From a checkpoint of a small mixture-of-experts model trained on Wikipedia: 96 experts in each of 8 layers, a variant of Adam for the experts.
Below are experts of layer 4 (counted from 0) of a mixture-of-experts language model. Rows are named down (a neuron's output weights, with its number) and show model dimensions 0-191. Each number is 128 + 24 x the weight over its row's rms, rounded and kept within 0 to 255. Numbers have three digits each.
Before each expert's rows: "comes before" lists some tokens at least twice as common just after its tokens as in all text. This comes from a sample of Wikipedia text that the model never trained on. Tokens count by the router's weight.

# expert 10
comes before: "s", ")", "born", " Force", " War", "Star"
down0:156103114090122150130134133108135128118141097146110089126103175141084118146115168138091184119092161107134119124118156125146092106135127146102071133136140157143176115108140161171147121142138186114147148097147121129132110103124175123134131139157124108146159135192132154150125139115100149117124083122084133133141141112167109143129145150145077097142123172101137074131140134132108124122165115120113132138134131151125120072137112112108143139169135065156128130113114087150179154112076142114071133121141134150122138106139142126132135118155131123171079140129142115124082132146106115132
down1:111116097109128105104145128103089153108080175141141086071140142150107100151143165112129126110129156168073129152147118142115137114117137122113106137163122121142105131150095145113101136128155141107116132099104168135148092125106127087133154075084112127150106166136100135168108129169161101126131098123125142121116112121145142162143112131109117163126090168141142160139144173123114136116103157122146111147170170127115112192170100139088124111100116137143079155180109139142110086108138099166140154133155099115153159153126142111124136091106107094143172137138128122149117147135105108147
down2:173157116171145143137151134164134132132160158142123158136139124130104110087133132088147155118160114152125101115162093167106115101122136102095175167119119107133088108142121113111118140137155137123119171161164131118096141162192113172081140115122104121142104109174123119129160104097114085126139138160153115116097117107087142123130109132125063099140124126119095131085153154108118153146180102147107144112138105161106117120138089140152154105118119146083114144145161115156161096134150105111101151108132146164139128157120166105104087150093126115143142135110099124134160127118145085111
down3:074158147092120081129128120118133131118112147143138139111097132165141149132131105087118074091135152142090121125143138155136132116154129097105119087113149142103092133118100163130164175111104130141131165143090102168101105094135143137166120086154132112155128098137162136102116116118149146157085121108146157123134120127173115106088131125139103167124150097119198139117163076120122107118153103115098115083149165100085123138147122115094107119128155115180122172148142167123140115128115108144112163121128143113162079099112108105135103126166135152139140174136153138148126127119133146159
down4:138143097127142123156123122143162123147162169101121145047145147153116118091162127129117117154146148149114131084138174159128116120127134154086161097139099131113113098084135153146092121137123134163156197153119142142114105122126175152121130102116121164122120126112072103157123085141140118166101161136098078107106124113109083128128126108121116121096153156171154140108110086129105171127127146135112137118137150129127113140146131132137108105101153144094135120142112138138117103130117154102108130112171152155135119095121118101164099149122151125110085172144124112151176140097118137060
down5:113098164141129156137152157136137143102143106101149125124138117142121119119156144143116169068119130119125097133086121151123113128129144099139112123132127134136129122139131155131109112108151144140128191105156100166141136113100094190122154121114166148148116162104117139089165120142125139097138127102105122170126110126132105148178184122145159113122141128112157108128074152134103146117140131098117164121177109108138075110125097095150113119122141127108119111126135152115138157113100186173121107151115133123117130101156133137083168132149138082148143082104183109136182152128052121130
down6:152155138096093125144129114128104134147125115121136113156116103138110138121168158163129134135117154114092115102115135111130161129149123116133167141150093126144165144112168134154137097133142152109114114164184121104167135153102114172126153146134121119092103118140140125155114102094140103156129160168129188089144110100155076152116149161120063117163078111147159154117178161103077136137118128143119115123114104113133106137126092126091125137122148136108117103130122090143126126122108141131131151125121090079095115152161166151158108120082154091098154118131094069108129163110151117110
down7:147139124147133123142159146155161125076133109126135133133135137131116155095135102125104108133150111116161134073108113147150126120135128137131155105149129111157081205107103105149114135158119119125132129133110099122120131169125111150137068105128120110103128133133107114113130097138056109120127159110121148138154109154093121125105088122129091137149110151115143105130175208172145144163155128118100126156108087093083162123123174103141159170137149157134135164071109080129131127091135137131173116125129140126149143128146136122123100134111126107085172153155121125132116124091172117146

# expert 73
comes before: " ", ")", ";", " —", ":", "),"
down0:138120146084072145124152161123146128115139122152136070115125183180107142124091133143069177119111154105119126140105122126127087108101116153129086086147169138129143139103156150157137157128134157101138115099113120127108142121117145113137157157141138120112162163161129122118150153129125143122160123114091124134113134132122134161133145167121110104148111156072155083107148098156110125153167094157117124143128107161151148070150125103092113098153144070146158100119113123151185123086093166124106100147128125152106130112136146130125140116128125128161154151121120136150088159119091143108
down1:118112084126116090105152119123104096132128162131148098098096168141125108149094127115123111073129139132121157135153113125098149117144141137162120146142106126108112149119140106069117126146141133114125135142133184156189092153129143097139153090120103119161113139169092142142083137179128134086111087178108110086169117138138144151156108126088105173131142183126132133135106103133104130158132160131152129120191133128110100186161126142135129118086111130133088142106083143156111101138137114159138145102155122108161157124151112139092140142119115104097146125108129116101116143126140093149
down2:173136114147149117111125140144122123156131170113137161150178125160088125128130114123160164124121103137154104089112103132090159099148122121090142176130105133122131107142103093107140136148138117173120185151127118121115135150129125168106139150103116134155084090145113118146124129110088082117144140180180097117113126136088101128127112153132091119112146108126108143103155137124083140098158096161132113108154084142105108115144101129109133113136164144098103171141133127110127102119173082133077137147128152121138143124114180122102113178082100116164177146133092122116144145120165137124
down3:106125148115152073157153172104107116138116168145142137104130094127147166095100140075163094165096134148119120131114118143131131145126130093122130081124104132114098092089099152129138134128145131115153169146132071158123140107152122128155126099133115085172144127175131128126120133137128125148104126136128182129150107127123122123107128126128128160090141138090140190104110121118153107157138128126124117105115104125094132175148122121118093116098130128163138168190131122146126126116117125148118168076126107110200085103111163075132084143103181125126133149112155119127136141108118165142
down4:128146096139130115135153112111160118154148139084134146107167153171146148082110135145121094152155122153134138118128164149098140094139106152113173103144094143134146134101108133103109133168133142174139156126115143143130125112130155095154119111130149126091147106121087144154124087151101088153132160165092095117097105089157076173186098112121107094120166110140112148097136118136135141110153109119133108083145139120115160153087121162146133084137122132118114133115092102159093104132112101139106139122182152170128140137090128115146166129074138135098111111126139128166102169124143112115
down5:088131118133104127129116139143138142130163118091135191115126160161103084099150127147174156098139126094168091121138132147130132133138160106096121113122145130108131133137112153160115094138171122153106167116141128176121126125108090139154161123116135147162107127128089114123159108142120088140121127109155083146128143123181118122178123129114127078122162142105122115120125169142114139171177118113097116113180085139085095128104119129164100152115142113130140114091107132132131133125143169152113098155141160092126116118132088126125154150109124082143103113097156113127162182101066138141
down6:153125139139121136147102133142098097135110132108147109147100119116107151165166151156123100140121126157105163077112159113110152095137132122150150178145096135127131170113117138148121123125158144105145124147146101139128147129118129147119129127137163118100091081121116126166118111087179105122102154089126149123130117096123044122129175147148100140156105147138171157108155154117084126120153124145119122071130125114124095128130081116127117135167183142153109111131127105118128145143122115128134100167115113117111125135144155099159106125091140089113170110112070089146118166121169186100
down7:158117138107132152138154094129116137109127123147116095123123147099113117128167120135115110097134139147146145127118133146172112085155132126129148105156167165114111162118125083159164117159133110147140089136141106090131127124169125119122106136151130116112069150093107116118122150163118145131155134119085164090168090136071115090101104132116110140163104111136147104120138184133122112149094146097108144110122143068104159114166149126121178126151130143159110115125122110175112131099150122152170120079104136171140158073137118124103173119142129146100125144149124118153112066103166129133

# expert 85
comes before: "-", "\n", ":", " Location", " Coordinates", " Born"
down0:169131145112117147121182140140140109106159058155134096116133166139135113126091178115094160150125142150144128134083089140116097126127133166120100137095145126114152174092137130159131123109116168098149102063105113123113139109114124107131149159119157117104154144154092164135128144131117150135155128125107124157131102136121106144128118158130119084145078168106177132149150143128116137106151151116104143165123098146127139057150151144149139121138115122179129110131121137141166119098073115096122148171133114163097131120083147133131124128099135118129105177125128089141100154108092147123
down1:115151113126125071130122119129091160150124191120141133136121134189112099126091139126109124101150110165100130160135127113095130148119133168114127165131082122100145127115115110114099153148128174106106114146134149137162090149101153101155172096081094123143120124121074107177094104161135087108132113152095097117154120109126122151127132111105121159147149183130162165122114122139113125155071139132162127118174126114133107195174115154096136113105107145125113136151116129138122106140153143125125142091183131119163133125146127100096145126120099145136128150072142120107133139121109145124
down2:166173108179124102130109104147135161143158121159116136150153131154098124134124116114125112117143123154077144094188069123112155112147095134114129192103160106143078113113148135090099146139144145139127155153159139154082093141136138114111139120163140113153105100138106122157112114115103112106125127156135077139141172157086106127132095153143106131113116120106097137100156129137070129080166139136133109115128144123121120145114121129083143114132118147095071168144107151137154077125154104140142121130124175147120135140099148132155134163075127129124152134155101119093141135107148114147
down3:111165109129135058100124137123156132156101144145096126104127104100124117144109117092119126108125116152097101136127120142139138126140146071137123080084144116105118081082073119139155160102171120144140151140124102151121119108190134115151143080175126109136112133170114130107184172148118111143109117136145194142200146112142124127124146107115141135110141098097180174113131137094128129146148182145098132104153158103109131119151125122094132104117173123137130124145126157133134111147164133119100145095139131121127091115099141098116143154128141133148103147127139132128110151081131143120
down4:121158090123160124150117118150127119119135146103122145051140166145119114151114157148140112152144115112135153115117155119107152123155145139135114129157094108127131127121131145139139125149160171172125136169100118148107112131119181119118114097126125131081097120115066153156157132159125126151145122115099088129104108128130101144169116115116111115095139113131145115117106101127118135140150162136156126101173154155083131155138079156147082108118096141080074158127101131102112103127111149108122125170143156118151133111129119080136134168111152112126071142142110117190175183090131145118
down5:144114119149093134109121155123117152117131133109102147123157116135123085107188123164121177105122124108151114136129139140147124109205151091134151095143136132126144092146111125116146124125138158162126152123149129163171143132088112189137150096135132161115121129080152129095143133063144158128114157095120088191122109107157151165143132102118156155138117157103147092102125174122096131138129143122139144109157136135122066119119095097141103153108131111124118070118179111139137125123141149129132103152097124086096134146126146142107175108143124113131100101111171131150136124111089119144
down6:117130094137123161129138076103091109134159131102154087112096127115141168128142120140133133124148154154086142092179144099097154148160118115142168107163120160115118143127136119147154152110131153108145119134135121132165151143088110152096151130153137107106107089144113117149116119097134121122116159129101152100114123071145130118125186141154070125158136144163157115128158108112113117118134111099111080121124138101138126110120093157080093162134191154140123106125112091184111144129122144113131132152091136162105134103141121134143112115103111113124166080140074123130126184152172130127
down7:135121124141136098149136114150123126117164100111140120120112148110092127123149117120101125158153103105158151129092110140149079109169128144129125145139135134135102160116138115168144122147167131143197167171129168101159120112126128154121122110141154107141114131074087148135088096164118106139178162139113112130146112117102108086110104157095109144108123155090142116148121179183136125133152143100091141143131107107069152087146139094120120141114131194110091135097082074151129133160161133162148129116123104133113109129109163141082110144097146131099120141116131109117149135104144125159

# expert 12
comes before: "\n", " The", " In", " It", " This", " He"
down0:113123115116126162096146143145106120093151113146110117123126124151093143172153188098118150129122140120123124109107108130134099102116087139120087125169173157091166120098140122136133133101095172111121105125141113107123105151132172116143132171136111135143168111138104131106152131127118148116156106140056094152152134119153129114102098154120102102153100182100167123147131103107109113119137113156098132120098116152136166115154143134114107107143111082148159115122083122174181119105116137084120153145158160189134163123129150119132146105153144073151087129171118141104108145112110135128
down1:109147091127127083127100142155103129152125152150120126128126149119139117145124159112135089111125115113112132142139132134155132144140148154125104172115115140134142108108090103111112133101131184059092133117111166135195123159106150103129171065098108142175110137133086139126157127150139099117136104131122115115114109110119122145140079142130149162125153176110151153146108111091120131157081152109130132138146134133140119186174105134138124081098136140139111143120090145158101089112165132141169139073173133151172144153145118124070137131115108113103118136112152115075129128101126133128
down2:153098120140112141109107112123149156152108142127126177178137134149104122111103127074147123137145112137123113111137112144096181106134106138124132186143115129140107105103117114110142122154169151159139162148161152135102110171107107176097121117140112106134098087151103136160127111118081084155135131172182107089121137141140139149091094146127098101154160094119081122112121113102107114117170109129129109137148135160105115125146101112119124092115135131096086144134144108136136109143154114115110157127148154172157171176140145116116081139081144110130138122105109131103138150104160110192
down3:134147149113160098108115128108136130111125162142123119114122126118124132121118143114135099139119172155076124143123092150142150135153128108101125091113123128138105115102101135120155138112138132126143151144125072162149100095206128155151141131129121100132129126156069135107133092135133128171091128116136166149140143146172129126089137120116099150100154122105172161102118083111124117109133130134086114095161126130080133153164125117084128114153180135170101153134140116154159081105154124137130141063121119125182066146105137105160114145111150125145108150123138126134130121121103197165
down4:154140113122122119115112113116156120147143167124184110072117147175116135137089144114109122164131149146142144133162177116139136130117138129096151083140119138123138143133113136109135128152121160171155159149122142136121110126150176078117158112115112133100151096139085163107118124142121123142121135132109092139127120094137088132125180094125103108095178161107114133124120095130087163150138120146138119098155115125151097139128092145174080113127104103114090133095092143125125101162107123085157123187145171146151115092144126105128108115093122080088151112101101129169151167128144126102
down5:091120122131082122126112127101146132132159111095128142127117177140113107086116157157149162084132132092127123158112113151169117145195126100127119114155147140097125124149136140138174127118151151155107163158171136160118128122076076148150108103147122135136093139138152107082131114147124132119085153122130113153125139134143148131161168101119109109168139120118162114115126108138106133133146124130111165124149145117123052126122110111165118147105074158114160112095149128115116109129130167189118107115145148126170127109133129132136137140097118110148119084082170095126139135153064096125
down6:120121106106152143124110137135104099139130107116134108160159113117155150147136137125151113158162175124123109107145135142113129130170087101143129135158119123160150161155147149144155105130132138103129106162181141137164145146099107177124126089159116138093142095096119085143121111095148097126106137157079151122142112118138087119133182151089098128156104094155146152118156129091077096143166146132100115107107137122098113100107101170099111124154144144128111129120121125168160140128105151099103126094114115113089141136131170126168123109115106105118149076157089129137122192126160154081
down7:167127151099131141117110124126168155153134131142106110079099157122090140129158126127118101090150138144148159114137142125160123097164159140126144118160133148122090180110093126163188134123172124102169132157115136124135101101109115142111126121112179131125117112130096164142134107151118147155148145122129165083132085146137095119119119120111102138134118162128136101110135169149129133186161136120105098118134118092116156098130112113150133156141094118103091140105096112148095136143068078096200145114117123134138125171107110101120116098118113131126117096157145070155120121118140087156

# expert 52
comes before: " |", " -", " The", " is", " are", " he"
down0:121121111136099214102126103133133144129118106158126072102140148136108146142118145133074163131095119090131151139085130135115107104111100122099092076107182155134167144094130153143121116107125159119142085121133143111148121103123151130138139151142110127113167123128135122160143159149118136116173105132090122131135153095128141160139101127085081143124086110101146106117171122091115122142164148146129187143137137129125161063152134147140133135167120081171163128117146137101169131093097144101089135145177096151126119146119135109132112124130134124124114168164119136119151136119122137148
down1:132139123144108093139132144137105100129082161120137098087129172170114111152115160097133091121143137155101115129138124163100110134149135163098128184133095102078147133115114112105116174128102139118129171121105172110166121145126143122141137086096136158119123142169089119139130107152135100125146137154121108106159130124152110156153104140147105158136139185135124138120116144130098137156115169106142120164168137140105075195168112161136087086096105108126096125131105117134135100141155114143156133112180150110186124122113142136082143133082113092128111119104123109094129129107121116132
down2:133137109168152155146097070116145165137136126141133150153167157126108109096115135093153104121148083146114136122128088102119131088138108117098128168106164111106116110104167122117118131144134186131123167133102154142095113129144135158121136131093110126147137132160150133130129147145098126127106117146151114127170169111083145093161120118095078105163119105105128088120125097112118109126187080132162120096122098153127128139120089155114111116119122133119089167136127130152106073153170107176102151120112140168142136176156126122141139143102127104116122132127133120153131105152202101148
down3:113150154133146083098110111128127136147123145100095135088128118106117153091108123101135108114162116149102112141155146144162122123123100097123106099124153144126134145093098181115132138149150116131104130123089057146106161130192113122158080112149095127141121122128108135105160125138154079139089150117115186123134116127103087143097124127147092166093158101139147167113146130130140129095124138124126143088161130144134137165132152148105132097128164162164094155153137121128170136089107163106132151103088123104174102134124101123147118154133165146149149146120131120112097145131087178161
down4:126157116163149104126115130120153117130120144103152128102139137159097126102156171120127076164100100136112128087123152122084126140158119116125172132187119177141117130092106122137136124118120113171120163119124130162117155126140197109117133143121130119096159108105090118160171129136098128152137110114071111135117121104118071138181139120104130113142158132119128140092123091118128170142146132113124083096155123154098112182105108133178122104134114117100103116122069142146119111153156103130143129146184152105123079109130136116122124141097165141123123145119105120183130127103089129123
down5:123084167142098111169114153157137134080172150082137148143154142152124089090134119148145165090103134098155085160128126152106121152161157091041142106148130142113131109113102115121135138114183148176088154147163103147139137109106098139145146145109149125119108164111106116123130127114154133133138108114093113145108128078158140136160178068140160094121140157099129118127138145188105116139100100145112135110160144108120090131136140118146120157119140154128147094107125133136139130145120162157102145128133133118148130137130132155100130151130141086124098100091153140138130134132085107111
down6:161110126150113110136107102103114119135126113094114133166123126128152133135175145125162121143132179136106107109161145113110116157155107113129153141179111135124154161123157119120104089156131191085091126175148142137155177118090114134093148144147129112083127098139136136136142103087136107098085128126117147098142129104166091141072160128131088119142074126148154150149159118078102127125134126107113119100127116099139135118112097126111127161140155147134080144146121126151117103125120106114092118128139125126144129121166140149148124159110119100155138120165051126121107187134186140122
down7:140136138106124154153129130138143168115113137126126090096111117130120121135142093114133119114114067115136133099102141135185142103159152115099137119168149169142056181092147102160139177137146091119155151139132145102143126103155128137135152150098127108115096130121092105149124097169115155127155124132098134095154087127094135098130132100115091113124082162125169140134159199125122122164133131119115147121146123079083138133135134119125130170144121167158115155125077080107112122157125119129181157108134104112144129153143145117110107118128143144124095124124136085159116099108160100146

# expert 66
comes before: " by", " in", " to", " on", " from", " up"
down0:119125091132136160106150107119128117094145114164115084103132177123122124188097138129109134113105160102106146141131154105175112104136113168143133100137153151109141152109145126123141137106123135102123105094124116144107125126108152077163144174159116156139199138163130150092146145147100122107133115124093119119133113131140113118138164153135099094126094158089146104129138107150083139083136113145129163137143108160113158069120111151138143127162141131165159131124088106146188123083067104120138155174135122164098126118147168154137136111132112101141140142109109098101102142099132118140
down1:111126111150112078141083149147086141122118161124122071083133154185133108144125162114109093094127112130098103132142160125141139118133161160118101143118140128095147126123126105104142152126109185106125147112103148111159104126135156146109157117094112150134103174145127119154129138166135109081126093165075111114152142115132116132159149123111153159108163175130170124121123118136122142188102182116169101106176131150105108169128089148127108100127107139123079138111095118124107106106125114129138119116188126147152150105140134132107154132099130092105119156114167128114108139133091130144
down2:181144139149122119129099110145136143152159158138102187148188129157108101096144142088139130117158093166117136110144093118097166095117118147117154211135136114119099089106147124091153131151136135142120145133156161128107098150102111152135136148142130123150104106138113126160124096081097101148160136164153101104110146148107146129118135144135098122135141108118066147099125144117102143118161067100115128129129129144117134137116089136113135115103127149105094142156125123104174087114169087117110134089159135151177127155130152122112107155065131115116132151118106120114134136130145116156
down3:099110133099157060128119123104129146140138139163097115102090113077141137118130111097123081136126127142113117122143103163176136139154122122115130110120169143112122106105090105127152150105139089136118151134096083145145119105160095108135119105162141089147106134154073144124107139140134102123065130113141180124130129147130120135123158085087119168112126135145163169124143095138138104125156137128105117088135145143116109185184125116133136139130173123187137164132134136154129122114104128138143150077090135116171081121115146115161098149110142162101128163132151138111114156127104153149
down4:129098081111138107117122134117123108155107134115148122080147177139104098119111184100105121156127126123135166107129158127141158076167135120111136135109103131132104131092129131119128142136136142158118171154134114143107111117114143116145150092145136147088153115130065168140143130117145100167109153142102053118096102111150094130159166075104148155094129168138140127124121107143130160137172136139127118127160139120115146162127085157155144127120083131096127115117094143132120144192139148110142117203131154116119096105144114101151121102102131116113118153140116142166145152119145087096
down5:117081114092084104117088152120139161146169121113156161130106121139112110106134184153112140091114111095143122146101154130156125111163161089099110149153139157113105127146145155103145129126114158129096167130125114155170145153085133134169141108133150141101104157113113095128120100136155155115154124073073073152130111125154114164159169101113162124114166131098147151113150129142137136133151120116105160146127136131122075117092117124146118155109115138114124108140148140135131109125140152153085130136122177117141125118139115144141202131135126088151123110125147114115141123110070130065
down6:078131086109143146110126129142104131135117135130166113177143117108127154138150135153163134130110146151115114081141152110122136111157101105158135164146092129142105121100118143164138108163146149080124117131154163166132126132144119171138127110136131131103097097140130095140124096108161123086128164138092152135098097085144077142133121153123072165188102106143144143114155138108121135117134110083115114105123124088126098107135092126086101150172160154112099117163123137139152121163101127115120134127133122138095135124152167114166119142127126098143172104127071111133093185139176144104
down7:154131139111162136139135121142143122102137107136104111121133143132086140078158115091138150135138086164119159108073110104157118114144126130105138098148153140152070172112106101143176146123160122116158122148122148114112096132128138129128117120159172130131131115115060130121119096175114111158143161118101175085127130135055089107116103121114128181119111163107116120140144183157137149181144156119129116127152122093080152111138135089132139124120115176145101147111113118148111133143123147146143133119121105136147094145140132135066127115126117156085151162133155117160149105109141107156

# expert 28
comes before: " a", " of", " the", " in", " to", " by"
down0:176114122103111169117183131120132119103124109179111087124104169157090152151142177125095167113123164115128101090114125116130108109116103157117103107132137124152150129101136158126117128164082159095135141067135134113124165126140145139184118162113114132113164105145126136104128150144127098089165083121119146142110128128163117112119136156133111114124122116091135116122163102128142110118148118149129144161137112160143157115146102148163111157160108077165162147119095139166185129086083138087081139143123139158131147126125134138117107113100117087177130160149107156118103113122129123121
down1:127106089101127097148127132120106118140124127154151075111161130161107125166086150152113105121158115099115116138156117125132136149116156184137124153145123145095103136126090115100147176144084144105095141125115113149171100154130137109121145099102081129132071143129126111121137120161132087123103148148131129141125110103143138183156113152125113190135144175118143162134089144144101144137119166108144119107168127136121133196137116136114146086088154148111133150122085127102166131130136122144149125121186132156116104125154134132081125125109106079174110132108160117096129139144092100100
down2:161131117158127142136112160131161113121152129130163157167138146171089133080123111126157105139142129192129176140112124123144165120098094152099154204110114120115103102104130098114146132134114160127131172192121136124108123104120104147135174150163122116142101138147146122126159118116107103147124124150149064104110140104109146115117105164150110081124108122107112119118127150106077108164162084131121113120149144148088102122136077134107136118089127149102105151129130125126158136159186102142110134120135145154151108154139147123102124160114074100129126148092115124101142127125130082132
down3:124142139062138081131146103113149132138109145147108106112113116075108107132121134105135125111122107119116113130124114149170151155120104098118111119114134136126125108104118169126127147093167096147150154096140091161120113103171089127147099082127145106176110125147070166082150152163147088146115107120152147132144148121116113149131130113137109173118149130144167180117139124115138105115116147116129135106096153128119125132164129102088121111129157140159102199137146133180149150151123124128108173100109101095162109141112111082156118122118174189144128163103151124154122146106132149145
down4:152126094161134119147088120133127130157141135108160125086142142154109099093137190112108081151174119147104123148128150130089158118162131144117148126158127149139112075088138153132112169119133151171134151112123155162124103124126165132148111111121112148075131085133099168134133123118117090131155156120083082138108101140151115149175144099123113087132139124156154176115117070114157133133145146122142099087146094132123134154128071114147104099120110157115086139123086121112133138164128146128136174145134158144134101116134134085136104124129129111163116128112101108143141135083155146089
down5:129111164127095130125129130113162177117163140095140123135141144135133115081155156149186180104121120101135110153105134118167131135173124095143117162165122162109108099152142136119101120122149153160072145122143100144146122142075107148108152133120167149083095125110091109122130101123136129128110126087112109101108121096138138144147161109104132107106146142115154137119128152175075114136125146101090130126126127111132088148135117141154101146117125150147120079139120132159110105074173133121090129158114151139147133132159131168143142164163106104141133089142161106103149152108050131134
down6:093162102137132105128108083124105160144116137087106124173144145104127187147161092152140133142123173141065136092130146122101155104137127129137180142118100084146143172132156161133137118138148131114105079144156158125147137125130105145081149145160107127064122111137127089166093114118129111077109139147123165117116095110111092137103145160150110133162128113145123161128164141107114136119116118109112113106134136083103112134140102158127126123121182137179112157143169124144141151106159171111104108111140096089129115117171123162139117136113132120145158120127089135121128119130154138087
down7:154101120106139140137139146184125123101131103121121109112117138101083126119125129135105053130185119122137117125136122135161113105159143118069138092129157116143128156073129122164126133108161094124183097166101144121151103115123121131095090110160176112152164117123113133153158142154112108183156092154075142103148115144104134105101115122138116166120123148124121088128149153149130141144150156133083123117120115107082152131153114076146144155144134165155102133098106113149140099145126151146136122110110123153143134145135109112109155119103128120110109154141120109167129112135137084203

# expert 94
comes before: " a", " the", " his", " to", " her", " \""
down0:169091100104098165086161119136115107099155112164111104140147155134131136119127150108076189134156137103143117129116130102125110104126109160130106079155167150131146139097149146145163084118138161114132145122135100127104130135131146125142148125120134123118189192138159129142118146153148126117163070133116130125129150110160116141156141120109116102112105154112139126142139097154111151119136111131106103128106096156143137117166160144132130116142097075138154123134121110146170082061085133088109130186123115185102137104142142155134134114118115102160122167097143127123107155103093114139
down1:140139113111125091175086141116085182173114152118130104096139153144131110138114166129137105117118099139118157143136122123149102127119140156108108168123114172103132105152116111081140167132141122103099133127111159133107100179112124120115180094098100153128087171130077136142089117170111106111152107130091108125131101156135143138125114072089119188122134149162128169159135107125114140158095173090130126130174141143161124176139086151125116110086129134154117159149122126116122108116116136129137148129129113149162138146097150107112138103097123136109126135125141119082150143132078144161
down2:165174125139116147141143118109141140137136158157120171171166134137098087085131149094124126105138096169131118123144076121126154101113118138095147168108105108140110080113123138125117108132139146167117162151161166122089146152158141187077126138137100116134111129168100140144162126106076095163129146175133118101102139100111134159128097149135099098127147116119103129092126147107129151144151061114137122130130141167097115126103132124106123108132125152094081166163140141138153082157149088117117136080163138140149128147133142110113125158101110142136131132095130125131158102134159095135
down3:138140134071162082085106155127161110131120143105103145100088106126133113142092106119139072097103113160146126145154122160149133102146136105100133099111158109102110120115096149145150142106142125159132130148131104131147128106165116106140122079138134118133135137127092139126126166151143151155097128119127111106111109131151137149114136096075112154109111114142158191107129129106147099118153138169126130086149103112103124165174100118107121114145155118190123141150103147151118108147116144138157150080136120112169072172116143103112090141137162175114102148143142116168140127133115185167
down4:119173100141139120108129130160132113176114163094173129063105138129104084134126207095121103140165151133101142107126176151111119086160126137113144118153111138108146118118125130121132129157134139154139157156102122106118133129118198123125150088138121129078144117115086121135153112150146119120132124125049069143085098114151106131130133100135135125099152136120141124123155103087120151121150142128117110123131121142142105184127116146153098112107104157107081099115101148123156094098113136110160114152166176135110136133116101131110128133136161155111127133151140129170148159111143113109
down5:105108157136141118116125145126154144139167123091186122120133149146128110066139157167143174105162141110153093138137121120132093097180139092095122135158138124117128125168133136109141122112174115133102172088167136151152126131103114159126116105093145173103114130115145112109161104118124134103142151113089078140122126115127156146147144142126139091107147119081143122104140149136112133118111111114118162116161136115129055134111103108128081141112115129139136130116099091163128144117149158168084130159110145106164150145137112160130164121162137112146129112094164111144162157135054111149
down6:134152124140135129135095098137079108111125134088129111143120135131145135147159140117136124132151171136083140094145169123109134139167098129146145124138088136136130148105135144133135095136127173091112132167145139149139125145120101169097134143142123140086101092134122118118104121080156099095117163134072176137153101076173060122113156156107072155186105121126137149095159102116125122138138092123129099105141122105131094117126110143119135187127147143150100116138149117152138142122102117111115139143142137112103131133148145113174102122095123102138187086138084124126125175114154163108
down7:152117137110152151147127127123137150129108102157102124111121134124100118131141096096114135126167126138116175132098103123157117080167108140118123141131137159149091130135123120169140163146141097153146133176100157084136122122170140147124099101131115132123132138117095128103143101145094128168149184118095129119167117157104107118072111155143121131107124119082115068117162184150164159156135160078100120135129136102070129099175131137153130138128116137170099174100115123150147098148116138130175121116127110140143149160091115101081127124115139134097119166123142111148131103123145077159